Experts of a small language model.
Size: 8 layers, vocabulary 16384.
Experts: 16 experts in each of 8 layers, 352 tanh GELU neurons an expert, 1 pick a token, a softmax router.
Training: a variant of Adam for the experts, 332M tokens, 5059 steps.
Below are experts of layer 4 (counted from 0) of a mixture-of-experts language model. Rows are named router (the router's row for the expert), up (a neuron's input weights, with its number), down (a neuron's output weights, with its number) and show model dimensions 0-159. Each number is 500 + 25 x the weight over its row's rms, rounded and kept within 0 to 999. Numbers have three digits each.
Before each expert's rows: a language model's description of what the expert responds to. This comes from a sample of Wikipedia text that the model never trained on.

# expert 10
It responds to: Word-internal syllables. Mid-word pieces of names and rare words, such as oo in Sipoo, oot, obi, plus table-row-initial bars and words like be, has.
router:508502508474503524526470509505516532543494469488490523455469493517463532472512470493533531515498477488517476475529472512496554530523524525512507443469519475495473524517526467465526521452519525527492523464451517551536501516538481488465531511462502501452497517491506537510516514509489518531479463492554512488464522510537552511532486526493522500476497526511535510499528469544509531535490521490492507505495514460466469492495495500516514514490505543517493506482549529538520505501489534
up1:502461477498514539516495474517517516550487464489463484521504474572499499482484478519518494512500504509512511530529484478494516509490496513488556515452500486518459526533493547479503515462507516519536531500487520526506506546510534497455527455468499457451504511483521513503518519487508521530488495488554454503498490533454502522518462479491511485464496513484488518507510514506481497498470515471578521523524552463526462478489509512469535546491489537459480489515513522531493497477498518
down1:506483508537502514496536482474515516476510511544484521570477484555501467502505496481462462512507518502493494508477530500492528522517506463490508513534484497547487505451497504493519528562516528445475513473503501455518469523561540509525526482519493468485493474521482548500446450517496506489489509478483559476519500465524518495493481507467498514514510477539490462486481512482500518498493453507484473524513506503501516477492487489517424483465501508506478470466470504500472488480459481
up2:482514490494502519549469446509499494500494494544490519487490516521474518495555479472490540485514532497529505507522504487532527554562542544498526504532505503478497519527488504494505521498517461511537516508529504513505486524487466496502475463448492511515526475479456508536514531559553494553474506472509511494468498492490486551499478498485509507464513505536508482487481460488519485520542519547516468552530552479543497467519485499495494482498510505526478504529542486512508479510531476
down2:497514494505496494466541513482511499485520501523491533518509479541521452480490464518508508513479518485484499507501538513487489528474503503465506492450494507497478487458497519530503418508544524491455458479486479529514489475515502528540545509456558516477494485480483472501493501495463497521534511490556496486500467488510507488514497493517495500458470496521482486513528475489493526516471495525512519498519497541543476477479498511467432553519514528454473555504536494468528494523557521
up3:486517532453511547492498506473516523534535508504478532458529458494470487473484545528543485518501528474501492508503509502516501488492534496492488470509495470527498546497509462440535543455493504527469530511490537489461528491499516503506506497499473506495475523484481548542535507497486491514454503509505454474528497562484516465466444463554503491499507492506542508511482499483458532534468494483501542482504527480493498516491495489559483507533528521499481481481538516499487525521520487
down3:516515482497524496517523494492516504519490506523536528525505522447480497506543524507498504466489524502482514450496492522513521520534519532549521487510520489498511467531493464561507517486557475497510518511509500530510503548502475510535518536504498531512457574496476485466504517502503485516483527486518503516490541563527488470496530455501502503475508500537478508519504521500484505475501512472526425492508502515427483498498523504513500475568488475534478528464539522484489525469510508
up4:473527492490479475515434533509514501523470488503519518494480506589504527477511536498561521527472503506533519510544502532470500553504502528477517508521512448492456500504515496500565531527527477490550540514476513511492518483481514502502465506520483485471501515494509541499493494456481531516463511492511458457490473520498509505521491520469510516500475548491494516503512509545500513513479516471535530471532545510523500502495490447484504549509513516499477540499521498532514500512538508
down4:520521479534549477463482491505511470529517493522497520521487514553495524471494525495501459535518477528483480520517518518491500484485474515461501514514486490558515509521521523479526486515458467504481523471499508513519561493497494463475539530520479542481498483470521488523504497508521485487456524503499453442490469522518510527511489510471451496471468479502495487495516491522490498482523538493557487506521522514483482536514540509472409454484530511492513498528439489520526486484507494
up5:475466491516516509570498499460483542542512468423485522476512526529450508492497458534526490485477524474513542436509476498510510508473476521520470474516491501513526536482501451494483499499517512454547457497498497458507517542521509534509528513480507513504535475512456483526502539528499486502490485488505491471513506522470544511508486507535482529488508540513524531483528505558472496491477504499530524504506508489507493480534490506527525514499453508505494495430487465512519499497516502
down5:524534526480514502510502498519518487479511476496497497480508504507492464498512524470478490485489462542524536533509472481484485479521522483499466525475540526507494490474511531555506513474501474482485515441506541473476514532540527481511521536480539508493545496515485513471517525501481516526476512488532505462493493515545507489506515504483555531492535528528491497474441489502505513478479484528506533475531518511474502481460499511453416507561469525543487503494548466456469507509499497
up6:494491470489461488504524490519535517549499484529487535477488480481498492498515476447477556476526497517519508493504452492515510514542503522480529482527521475508522533491525524468520518501521467479539481502500513523548515516516464484473519514527523509517493494564526521532510516461522487552516489538502454481503506526495519532553469514501527544481507531521471489519521514517501497509489546511507548527499498522500484536538475492554530498506469519493528525492505547480538451520479465
down6:482544478473481508520504482506462496485510499514495490534514492489475583504462496511495513500507507471547480486549488494452471471523482523544504484533494478511466491485496507491523520506497505503525480530500515541508526556486473503492516457507489506448503465496468514456492454491518487477541547516518457503525527517494506509508520450505449499465505500526502463456500524473500538560479502502505488519513498465492488496459473496469567466476479493530492493481478533504507500484483536
up7:492497523526496480537527478534489497504491522493468474508515519517525508511490487514489545489486487523513484524522494553465525561472527490534525497506501514497504541519455511478508497492520477561508510467478494520582451529491500477508468501501532508516504495492513548485489510483532498551476504485567483448494492517466490491524509546519514499530487535509493497538506518535538511500487506483527512527480478537481458524547516490481520529518522505529508441503508516467496452485475485
down7:482527515473480455472516475502490521487507519492557509513466490465517468505526493528471525496521454499495500464498506486500469490489499493568482490519492521514537442491476502514521509504487501465517492559513483504490485463490516548472457547546528525545470508476518518482523498512472477489489484523489486497503507505485497492518519489509532505541503521478504517447463503508543543498526478461464535507541493497489486512480474495524557525490463502457460528500491440487482486465470511
up8:477514487491504547512510487466479549535502524443514528509509445486499498485468492524491534500489511467472453486501514512476517506499491515487462530518519500486472517462477474488484484503504528508490478476470559489511446512512537513460533501496489479494472508516504544552495507491473510491474504488518466507533521539522532497518503473518477519508429492481518528514489465539516533504491494476531541521494485539493489529499442502540517520528512515487494529514517551559516503552478502
down8:532472502475504520528540483528481475538529528518512499545518488492490515479493492494469523533485501531516497520493468452487498438495504482511481480554473519440480511486494493553507509517460490487510482501482490520516551497489488485451493503533458508491490490485473537468525493524506498479520517501558478525474488525507487482558489506538464502448469513489471501445443459513548515503502500490505496527521472434504492491506491473494468492488498493502493482478522458476531501486521530
up9:481539500491493466487496470507512510551526472500475471523482460497497481456462509511532512503495507498491533436504494476489539517492543486515539504509488463490472516459502500474478546479510487520544525462505486482500493513488517502481522507489518487502487510505454542468488481480474490527476464533487457500502551573522511495488460537496567522500472512498510519522525487511509526503440496458483519492477521506503499506517522508498486521526503507493517504517579553486501526529493465
down9:490500503510474446525460504511482511464459542527508518528465490503507546487515498496523489499543521482492483474449479524499509473507484520483460473450520532531519467534469472496477453480499551525519469496486554470544502494480480499507483484479500479475521510471477522478464532475465472485456501524503514482483523498488485523475512494505482489469446537494460539507504463515526491505507507480514496546481543517486523496487475493478491452476472478561537477507477490486482501534522512
up10:528485486482479480508510559467475524484492494516502481501444482541513511490505500493497539502552534476539476490564491489525526506515522526511502500504514470487506479516499504491468490516510500486522539490489494541480468514497496523487505526491453468440505506495489546506497503469497498472489532469506480504506493522473529528478492493506498505516565504510487490515500455497531507543489533538494509455449484552491513505487464505522473568527462506535503508456530490537506467462515559
down10:489501509489503477486561555469489470483469502515482485491469476519466517478530501491474471525476509509531479502487512469533487504486457513555496535470514487516463508500487492533513509508487483490451485545503514486468487506459553473489479569497494506475531485522484507489486503437527456527488499490518494495487523485493510483514500515463515536513538514509506492519460497486523539511546498489523505484479491530540501485490488497514555525530497510458546492456440484547515469488476529
up11:505465518525522526469527509484526504469420516511510501491439540519471556477528509490493485465524506517512557490488514508457491516543497540483529484526530500447501500485485474474532541494464439480510511523527501454522471509518520560525512485493455511516505517515518480483534491462519471491509528507489519495504515520503518474521498503490508538481554467480502498486453490504512486522500485517526495490452503498557521481507488505508557488492522466504495518508477506524500505514471492
down11:480490484503480509505506496497499534498497510471513487493495508500514485490509506509504523486486522535515490482492509498500498512512501524363485484518486519480545530521495468526491505489475483489504484494476497507530484480496497508480528477478454512480505497516484474499493486496502508510477504506490498500487462532511514508493522508474488465495536480492493499519490533499506474499499483497504509494483532477522505504507484499499304477490509481490496520516480511499518518502484493
up12:501514446458475521515480519510543516519474497495543498476476534514485530513530529428485545490529522506553517519537494537520527558491503516497522486554515463469526497542499501499485498467512472504497508483447483493511523512516469506467536503497485487459471479500489515505536488521504490505489464515492503499482512459509540512513501479498540531489498510540535507466474507489499487527472496515446526515449503451539474458493500499532485524492520501511490509495494514558525510478521465
down12:464546529517499476530491482487515478509471550496544550528506486499528496460496487520512505530471479516513525500487493525527489478472490496489514507472516481526476520520498465499496499498507511475534473477501529462504495462469501512467463547517508526487515492528507494532520483473502522495443526542482499489486490500531539514499572511497552475481513502517507488504492502468535455475430479480513525522553508498524491480572477504500448530541471508509517521478474478494475501490470484
up13:480468495475481519540536536446478523525451488477519550481493556512481495496501465490512502505489473486503472451504528517505503525505525464530530500530512476444507509528516479517510524523443447485514489443516548474492484493513511533471546508475515528500499503536475522453475519501485481511512512485498544479478526505474510461469507500512543514462503521530466487548449514488499524491519501485520487513477515507514526474489522501533513506536492505525490498471513448476510495471471502
down13:520478493506486533516523519512549488549515486480476496501512480508500518519506527490505553437489459527506488512496480504478487540492470545412462498496483516450546519509510498495471486489510488514485491487493498497470494519481509503521523453500506507482501487466503524521498513503489463506507505458484538481501510530548481519510533470495506506481536506476500498552493494525499500534485511467519487522538493523521532539496508497539387505509509450495489454511500494485483502522532512
up14:495494516481453474540496487514501447510485520515504495486499528480501530480483465523546523510501495490510506507547518449491508486510462510505487457459513494487458515516542524511544489469483504467466494469480472538477497502540495504542490512468507502482523518499496535484463576512520521489511475485547514501434501505492503499535541480504513461466486515526486522451497510500508490489514481488514463536521483429510449513527464502488534482474510481533482489510491538514517531498516537
down14:518474502485500505513531512493480470500507440463505519508508559518509513478523492528470509535498481499483479536479524501467454506466493521631512474489493487496478469484506522504529522523475506498516520559505519504503498495452505518495492522481508508533524494494503455504521526504495500531502506480498497515512511514472558505505507467472494489565474509500478504486491512504519497519484495509506489507485475454511495476472533468486600504501520513476502471491525513493449497495495495
up15:431505515464505505495487519501485493511478510469497494482504485500480534492453504511489495521533438504521485518547516510512515493521482498515513484523503523471499499524538515501516493479487456484510569491455502497516523534529534502522506523475502520415498500503540502503501494530517507506454511524518520511470511485544509543487455495557512470511532488468567512471522519509498532517498531487512519449478496482482508514463508483504492569513526512499486450511517505543532514514480496
down15:489484507484537470516484535518458502488514484535512503561499479510470494492503486503513467497473458498494504498532494534488531510503460509534507511502504498507526485513483509506502484465461498519508506508489512567512508502505492520460525491501490503528440479471516453468502506430484468492482482490495484478467481528472492492527489465506494514504510529496522406463507508500486468501493556496510487477478460496486500527493485480498458458448500509527518477557492511498557529441493488
up16:488440482529509538500490511488549492448498467495488474489485475510448537481470523490523507505478444575489498520450479444509502526513487527514496470515560498477483519477475533518503523505458485534493508540471509513530471488508515529460546497491491492486545528520509505527499479465484499518475485544485513508507560491519541498499496517520500497499513501478473486469462500525523507508459520515512491450491555470490510510498488492482492504484514519553498520505497514537499474504469510
down16:538465487494516502489487512495521505508476489516509505553512530492526496487482501529468496461501511472519493493528511477493483517490542508436498498484468519510544543469513512522497490508504524503451479518458496525469506525498532501472510478518496497491527489499514491513504474510517522524501489522494492506491504508482510478486483471508487468486512516487492498542485477483480496482457535499462525509498496497536504517482510495484314516494508523471498480503525495502511520479482484
up17:471466498510506501499513512463478478509522470478479518511466515467486534483541503521510489502506493463526543534505473526486547517511494533510580478514513483490517511533520458494532522491495455513546538517551527467496474538493525516507530501519446485492508508489440528506497487469487515483521460478509531547457506541500509480484505524531481494496510536512490544480472497506499486546517482517500489482443537478512526478492521487508513498483484505469487463466509489500550494453477489
down17:506500541538516501518481514505506499499530496516511508466502536517483463500494482483512543511487521509452513510504524490513477493458482497412511541496524523468518480517514477505484529506533511490495527485496508502506499504513514488502495477532482515523498498512488508541510502472538471489481520513489466471505463501490454457502522473515557491505497535492507533521452509445484493512516497540490448482479509516491502529517488493499365499490489445530490497482493540483511511500486509
up18:535503497496475517502502498459478523495474416485496534459463521493478512500544502513521493470557504477492491483535484511449495508490550492503532471488499447514521521509501469507499516455524543540501503509504539514509535494482524526466510513461548463511443528511451512531481496505514490503476514494541476502477502499493508493523492472547477513436483488516496527494507499482460510524508555509500524504521518513526497518563468483536486522485484520481534482503518518488523492493495527
down18:471493545479459501515524494475489501493497467505463475516513518463538525501521520497488508460522530528468474486505504480476517482513541466442509495522489506525527462542506482516478501505479478495512538471511501484475560529493476473495510498502475504483496510499538539493526482490488517470477504494492487497495453438497465460482472496506479533509518528476448506499525476461497504551470500504514505467528478523479487501513496476496393514490491499528548509509528537505507479504449504
up19:496437450497503483503508517433520492466475506501506528498488545518453525480535549489485491503522485526524479443487507484496508543521496530490481485496548465469547494519484510485492527526470457489533528533504506466514465503528498511445528481509524491488513521540456492500507540459510495496497506471513508487484516515492514504483481525488511554470525526485495492495489490531545508510491507569516494486441500496522533488505494481512490497506470501536555498496493462541501481471479497
down19:517467492485540525504494511517492538514538515496500515531502518493522504506507474495480526476502526488488513501512497520511483496480471521461467510488471549530551488481494484511483471454516534492514505482469496526474490482504502515511476501507480481498517484504514469453533488493527482507505478523516528512484493490507499525518496525515511500467462514465506478503502514474489511493508523472480480514465522515464520532473536467495324524514473477477476503512496482483497529531499507
up20:459454473470519494487497495439465491485440490502499505496466527520478519473493529470470516495516547496495491512503507513506508495530499483510491510494513466467500504498504504484513513513417459516537510516513557457504483494526539593536528532510478522530486518533496483453486486488502497489512507536513547519507522488500535473486514500490522546484527487525473509506476490501527488511487463530499538523451492503519499448485475509528512492501530471494536526497465488491513507459500484
down20:488493507482471545489500507485515497499522503490509486500509505483489497480508494491480515488490522521488502483479500491488485533507516503352475496517489505490547485496500463480498494503482496496496498503476491475515530522513502520491506499512476505476493512497484495500509496516496489489509520472504499524512477495497523506509496499513510491483508511496501495516494512473493487529511508503519521510506531482505510507499504487507297487527504483484518506525517525509498516502461510
up21:471475496464484473521520497462503533498443451529530534474472499498527480486550485517526517552496476516484517495509478508514529525471478451507551505537482479502520484495538436504506554505501532456529501490470497508502528523531520519478536476517542471484466533494491504506501496534506499514492502498515504513455472501550526465515505497493564478477564498526495526501507473502493512506476481513476520483485471476462478479512464487540493536525496477488486519505508493508479496529491548
down21:515472473498492473515517515531492471508507553483521473470481485528532492515462514467506526540507517495492516451509498484506491534511480496560501482465531509533424550483470457472477521496491532532505507470541502508511514501485459431472488492473470536497475492511507493497540515522558528524497502489460487511478476486482466489515516529539500538498508487505520545474487509529502432462533516502490476545479516503519500501477507463468513510504503490493510502484502506480514484479456477
up22:441531541492517480514490551471505487528465499522487515522524491525494510473526489527508552554549522474486481503511465502503535477471513548522495515489492522462478483532524478487474503470543478501513460498495533522521514526505496525514522491463469496482467541484515509513481544477515488477543524500532530463486505523484511500484467543530488518510474503489509509467461488512509540555537515488514481524494510533471509494519497489509512500472503556484513437508496548534546491490508492
down22:523492498526503505497529503511467526540504532515498518524513475565506503489520505508522482500533526503535512500527537496505456517522522506500494500491526487463451497469431457532511520523520493492493493462494509490500454484498509494536475518514483536504555503479529536484466498509516504474530515490504486538505439502534453529481502541455484516473495497459473479505465492496518514483510509513513498534536514515465513508489520509523404528500515540491485478465495495548511527526526489
up23:471459514551529516503499499477526475443450498522481437485466511470470562460470523437516495454511471541490481526483504528502491502504485501506491483515537473525526535493463520504497540519475494474501545507533524461481471475514500528475550506507464491489519516535472469488493467474502496500511486504498507504524518486527523498504483506481494502482538501473515508492512502542527496523491481534520485479461505532521492494494514445507505488508519488548501488525489443499478454500451504
down23:500510490455527518512519489497508515498478498526500488508488523506512493485515513490488503501482509497517487484485521518501488510480510499399511506491487516499573500504501486521493506515505520510482501494485497514478519502493500522496472492486476487482525488516522466512488472511488484493518506509526520507492491490505508508503493502512495468488499533490500512507513489519526514512490516489498475513490501480519499492488487492528276524478520496492496489508486486524511473495489491
up24:470488501519472508481502527518522500497530484489511480495494503497476488486508486505505507518528445524518496512482529459489497495521485542478515429475496481556410508504523490473501500498458493475489502520509505503487538474521502516498496543466509486464498502504482525484489471518501496518521490531526476505420501480546494478529484512567534490506516492555548542465479502516463524533497489505471508478487469466473476473459474509483513507532496483497483527489500554505527536480532498
down24:474511557501487507515496496490464458485472511501526526507537464519493490466528510494467524526495459552474470495480478475528496502486493552485482510483499505525503458480494526509481485467532497433469513489527494494498511469502507509519506496467541474509496486500504515451509558540477519528482501481481531478479484453518533451482496494506526466567546534502481536470510481471521508540465512460511541492523460499487496472505483497493536533527502511489529530494501504502470455482510487
up25:520491476478481546510493466497520525513483455477519502508505495502441516488512464542500523461519543468462469501548489533466514517463498441501508483484478486468490559535494486460513497525515519542475509449497509527484452534507482512511501528530470529506488512487483520485518509513481508486523452510523524459493515494493526497520508503533495487509470513489541465532505484528493491506465503526489519510483465463481541472509526524506516510512490506533487510459509447499542476486494571
down25:496467500492534469535470520503518506523513496489474541501506518511489515483455493487532499508502493506473505463520494509506484458489467511498517527488497508475488472487466484468529462483514535458528516449523477543512494492449512505513490541508521469486528486500488459571491462516446546525518471491477513461495491506515492464522542555475546504502487512527522512477499501475493531482467466520486523536552447467502517515507514524472493487535513500529455460458480517504495517491503525
up26:493499480504508481551410546537506473504493503510514466506485504519475528481481527508500536487504484485505475489486498492487522513535561527474511466509474506485450530479487487467542532499506507517505496540498484508482494488545517491494524544524465492504481534519486477499489445504465509476505492488500469503474503504509527486541483513524490550491504533475577491499524503517472542501454500520498509486482525481479512498453525500500550517523524532514535474470569520497500498536502508
down26:503497513499512523521488479502521467497526515518516496514483508517486499485487468521524498483492480471517508503517515492465528520496502518446506459484528542505502495504500477477515509508505467485506522408451473534516523493502474464493515505488489513463476479495532476532480511502502513498482473477508477494511473506524544521531532512470519490468494492506505513479503478494528527494496488501510501496533507484496527455513500495511327500494512506518545490504475510528505528499509507
up27:505480498480531468523497505507525453488445484501518492492466501515468539477518500539491506512518473516499496489560489527517534483507519471460522456468502504469537501550484470536510476503509528502433519483491507487505542524523518487473529474488485512525492482499490502470483538533524470500531496484482553474481565502469511548490525486491488545460510486484516501455481458480518499549461500487488495493516543521503493464528482502498479495508494508519508505450489489500456509488441512
down27:498524482555486502501491488497537518484544478472511502499484492478475522469474478483476489512459563513495501512477561520506528480485471499470510542511468512509534498499500506539488498496510505497493470453464512484502477514475447477450487523504480508506469480539500482502532497479506478495508489517524455521537493480477533528488532464472528495485500521475503511529508506445509476491483495480523487515529495497488570484522494500515381524495482482495515504492478449494524500485487503
up28:470520486524509507471534525463499502467517497490526504459483484474492481486468526534517500510484493440497479504455500541476535501501520521541525511490512484551449513518452480456506519480476523480527481511503510531511508507505497564478515531456457500502489532511522497488499500478519487510475497458527487492476582535513536493472496529500502486509533545494525525491470513532489492553504507461546488526462508508435500525453498487510498498509502527462507529477512501505504485513506521
down28:527506474522453521489565506519506478457480515524455540484544556504488504487508515492474524502481498515510459510530504520479461521490487473473461437508486504510495504515487499513503512520508494493451532491507509478494533463481491520524546545463514504500510528498519481536502490484542508541495517473538508469485513484543505530510476464499492492473455510549505497512465492540493528526532523507486528495532502498450521503501478514523400483529498488516493496508497485477513484485480500
up29:519454446499523546528512525489484533519528520519528502493488496487477554497516437500476508487478519459547497516502529524509504490528554521492528487530493528514485492495491482479505520512491527539498493468509476576487469475549516502487509476519476538502486498485486498524527504549484491491478521486488460531442497482483500521512446492497492533525454527517502504484542497517484506496486529520479511487430478497486487490452528530492535502504519501519497507507555503540531514525515505
down29:498576492501522510500505494515509498449517485459480483457485559487534481503518548488514496542506504515497508495470460482526516481518513510542473493513499487528531483491474471521475497516537470510502493489505504473471502520479518500524527502474490498529484516508532482491507447538504477506529461541524505491471455517532436523503479504526468525505484492501502474535490494506493543504549498490523548534537502513493506467540492570528574499479484511508516509488510496464472493524471502
up30:476504454502486507485481502492489488492517506495478513502506466483497494490464494499487544486544504585514490524517480503475551517542504548475495515507519515513441519533529502465496563466548517504481476517470535510491511518515468478479502518528509521495491538576520494530481521493539505508456482469526491511450519507506499488555506515508490513496508508533502508503494537498522503512495547484525538508508506518454482529555434486523532501509510491513486468465510474505505503496471501
down30:500536481520447493500486497431536489496487474510526535508503458488491464528528491496476518513513507526471540488481529461493476523466533510521459539497476548538532486522489514500488467498526482480468512505518537493532488489477482492504512510479508528497519525502516520543515510477513494494490492530467470470481488499501532434492499507463530515473488485504525530528477542433467472473482521526524518496513460512510514521536482447516481495532468437478518528509474467487497500486473488
up31:505477515422496505531496508495525532495465457526515517531499459527515507436484501559511523552492496493481492522527489490532542509474484494520470475517498481463545500477513496507508500513518503474484525493468553504479517515470510516499503533521530498478492479528508493493495508545521508468522521503508542518484549478522488518524477452533469483486526484544533476509519515488498552459458504501471487529497525485496489465522446509500495534522512518546500492482526511530490514509443510
down31:541458468591526477490487534508491479493535476500551506494475496484480498501491482502490516482511536519454522516484509478497513503519492497526529501489519516492450523467491527467527515512509509500505502498547506495512469518480447478489486478505485489537538486491456511504536493488500525509463485511491439491432471543464517499479466531519535523527478494476494536452511494495466442512540536516481505526482515484495501527491530529489514491484529515442525529515499516504495480499499472
up32:497491482511484536532485499487543506495493533495445553489487510521493490489517505468566511482457497495465502518480468525523506543516496484494511496539495490490514523508551513498516532472502467487533519529517508540521494495514489475493506548490509508522553508526483501531510541497488514553454445543499503530520491532530532467485461493479549482507489561489498494527495476542508504520496511497467507463482523516523509505458519487483498512472478532565485523490534484517489482532479467
down32:528513523514474504516516510504454518500456517535473493458519475480506508481486504539509513515477483494489514527524481484503529570498489491505443488487484544529517496492553504518520457519492464489558501482450492504457521480460512502500495485518529477512488480477475506470512491500509475446497518534500547485510493478522517514503476517476514487504505509461488485491519524500491491527507496451506532485491527471512515494503516479524370497523506513505453521475493490499484542514507495
up33:512511460496566492472500470465510498467461513514491484479497528509519492509531455522485491472556481496513490482527432543517543504497546541533544470529522500520491489558447529486502495482535508540462524485502491517521521464529482511519531473448503509472499525492502566494486475511522507536513495474542502496443486489513514527502472526513510504465486490528476478494478464507500494499472482450485493526497495503535501463483503530503499493515513530500494542521506511479513494473491487
down33:497441533535496524511474525515492478477459488538522497440478482510505505497523498540491530523537448475505539501497489507528519505444533510575492471512532492541501466488498523502492501490542496496515460507525501521462534491525537497485524515499512497547503468515477521502498493474490509525481512487531518512504476499473473472486516497497495477552518482536468509545487482487478525491505499518464547536502513459489536494478504549521564500501499524471509446518466504527507502497495472
up34:550481468510496537504527506437500508488470499472550515490503481520412523478504466444489476513499505464531524492502504495480507495569536479519512490498519519492497513505514524480499502501493501558460471502508503485482489487555499520523533460498454511531510499517533504510536502494493489472470497528514501478496500486515502554522476495546460522479509488492528497488519444517484516531514485537482497509488465493458524484459493454526545514486501498538498504482507501523511535525470465
down34:527518504470503499512532518531491463489511544496470479558480489496482482463538515489516523492531542486522529480493485489518466513500494501434457497538497480490505481443487476524500529511491517530481482506481552475516490522478475497475507517546460514513513486538470503525508507511529436495495527487515507520529493486499503479485474493501464495491492466504504504498508495538482473518456516466564531572489493501519504525492528488474418496470523474481492485492516549495500499506459508
up35:436495469518520467499474527532521526525520501477484529496480498499476483492511524496501520511534469508463453437477487549473502538476546489506504500474491411479468552492532491486497514523515504455512545464495482475527534505520518513469512558487490487496466501524499498518521456502473465511485484517497467466488539493512495503500472506506507536496533502518504503500453492487487509520484503516470545453495513531476492499532506479521489549501483509525461488487518544489507490501478465
down35:504497499466524489514506476521475496453513483516513508513477501487503485562468520466522547498492496495471474554534501521487512497483511482569499509526514530483517486523494507472503524502482523478510472510512454502446516496502509517531483503477494510512539459491479513517513512506512502482535505510507491507485527506429474518516483469498483507497503518509499538472494507519529507519505480495524460538500442443508530500506499517506608476497530520449524451494490540478526482490526470
up36:497468481493494508515507518463537473474488487511500520496456536490484508464464500444507514497514511491497517493506516551484513511541519554477506469542499473515515524515526502484498499496454478469549533504522511468504442528504459539471529517523493537485463539501468484439487504482515523472492485491511489478476559493522498481517533506467512515478552519554513506495509493458477511504519479505488474478444485451489501478491474487539507518528512475502521478512503479494547540494469484
down36:499511530499494521521502499474503484523500502509510485486498516505497491490523512501494522507512518487500498500520482479479488503496501492382488516486481540493530457507517463534503492497493479478483475480485484489503497492518522501505492484523472509468508510481489498513512499510495473526499517507504531495525488477492488536515490529507498473497508514496475534487503500469506505500497483486510540499507484522526483513505501501519292507501497485471492508498515505514476481511487475
up37:488487552530481517533492547522494487483493498477503484482525506533502526505478530520468509455488475462522506497522509504507501520470500538472507505489514502535486481526501510455498514550514530512528492489505506489482434494544521504521476486518503486467493477506531468438495494554460533500470535504527496451470467523515519505520481439512499554508534502502483545507503502469432499522519488485510500522531514445501514517506500514524536507533490542558492463518517504494496504517532511
down37:496476507477511495496496493522510510476474490518481522492499483508577502486518520510491475490475516499513489512529519502510519493479475490576525520486496466532510495483512516513512513508499513494485531543516539478482506506507532463538500497491525498523487471510511466483516500497524528516510481497490475497466520533515493522480530495511498492528452490524504509512495497507484477508493505518501493490489510494518507503495495516519695487495523503507500544529508485531505486528482510
up38:491504505463448488510476468485491501531495450477508503527497508495519505484549543544487493488524479514520539467464493485501516508490517469535528509524461477498507514533486472493484569507469516520519474515495517509534523515504501547452506526467523504481517544485492493467508484553502498543475485508539485495479488520516515514480460477543538457492495501501462479513513478517512518527473492553508544464478491498523502516485501504512499525557481513468472475506525507503529453527439528
down38:500508506508471496521520518487467514489526480490467475514531523443476505519482501502485511493515528490454501525465514466461478531510503509517526459515501481499517531484483468473468495529501490537541511488538511480502495490477499559485485542492515552490498505481511483502516493481493503504491492514492488485472531517463451503468461492499474477514464557533470548502500516515508514533552524535506501520465465517513490512538489488529423472500536493452538501495497523471549485480476440
up39:485484470503479497503481528520499516502510476458476469481504481495502502466547521514504511486497470520505491510546480495549498503488482522503482454470473519527471507501533498442475500529505530458492474495495523507506523502504474507517519473480491550458488509482500523469506474532517530523521478474491512511480508475556520538462503531506492450494497504483486491483529521532443490499504498495515526489509525436468518591473505522497505505535442526487482497453539485501508479516468556
down39:529487547497538502510475462526474523483502502542520516512495496507514500531472530489499494516528533481492496481445508532475489533509512458531488499518491480507516527504495494556545470483466508545492524537493481516485509514482483492512485538474532476488483530507535487533522517470446477509482498523491500501501499498449483447539509518511483488527494524492479520469465512461485536518541460460448516499507467475543488471511484480482523514498532490511529441540482545506479479504482449
up40:474525520488524491490480531439516522490466476520518505482488506455512493488538507511487530481534494454535481515519475504518530550497522526497509456505468495482508480503487500490521506426534482427465537476496476506498524507554502476512509472479496517462463507498475501481512499485492536497489524497524468515458497482501509535549497522464509519531495505563513478513509504541472473535518536507479545498483479502531491516495519489495517543475492547521490457467514543490512477472507514
down40:512430512505518514518493542502483484486524528517517481505489503500523471533482480478547516529479498502496490494486447510501506504506528538536506486517490528452445475473482470492486464526469492535458508489505488484449483556528485528535535488512511461475523461515470516531507482495501557526507550531522527531473455442485452505463470481505478492477488478471492508496523463521483502457517482533479480493497511493494521517480507524504471488493518481512508529519514510516533467486507547
up41:471498491487523527489477518481493573516498474480492515492493474518496470485528469499501503573510508523449473469533478536477506532478528463529477506523507480494501536498532490489530544516504471502466495465485499514555453493519491503473485537508488513523437511581496517524493473511498487487481488530501531464504529531547511499493470483488493515468505503507516507490484499509498492476525477520491520461467490529471507470525445471526488513534467497540511503462519497514511528504451485
down41:529462501481502507508553469518516441505524500532511526495529499500537541514473540505481540485483478460518524536525507487495509480476463525520520525473469514489486468515498517496493491515484490502502499509545443493484546480489509536526503491477488503497526487478478504494455501543513527486467537482544497507487561487497455474470514495502530487526477475496480495467546482554527462528508490487537486534542504491552512513523512457499505503488505508448496495528476482506482439498537504
up42:522522469489519512548500510457471513527519502475492533495490487503470531486461485473526500538463541483511483452495487512480526549553544513482515493488501494492472513495479477458524490482473473502506501480472475504506477491496477525509530523438526521518465487481478519544493489521460544539464499501522508467498518546471529518516488498518510485506503474515517545517519447536489499494492556470554503504487499442497456493487507496520565515497492535464502513479519509534496500487521480
down42:498481502508475524513480519528509478513490525500452514491451472478477544456505494520524520494532519520498495508506495502503532568526518535450503465468503493506481492562507516475492496508514476490496509449525481497531489518503510453480555493472458508486505473482490545487507522485461551493512520486522471474499476492517515520511520508459529525483515527523500530468535479482507516544494529481519510482523527498471507497502453495490391477516474504483524473470517527513507494492480487
up43:494479507491469561516476483513492540504526504544493510468466539507472498464496506505534456467494509479543540452485524469472515532520518482487566485491491473449491517469489477488522497533478501481538516470499507541520507539498529489446561546498531527510531490519471512513534495514496504521480489498480514513499511507517500529566497547497511491529496489453509504494543514514473495489460466546511503494490456471491480511460515484545497517506516526485499509516527495495503489530474509
down43:521499521485535481493487514459489523462508496496509537508564535524517484537516511521478499479520474478510529496470524501445465514500509529523509512511525499495500437507499485484468516498508507491531507505495471488524501486511470510563476531505517553483502469447524521486470489494516519491519508471503511531539487508537516497491470436514496512480518503471505477505487513496445512486511477573520496522466523495476491516526437476544524519506483461522519488508477519517502467505566535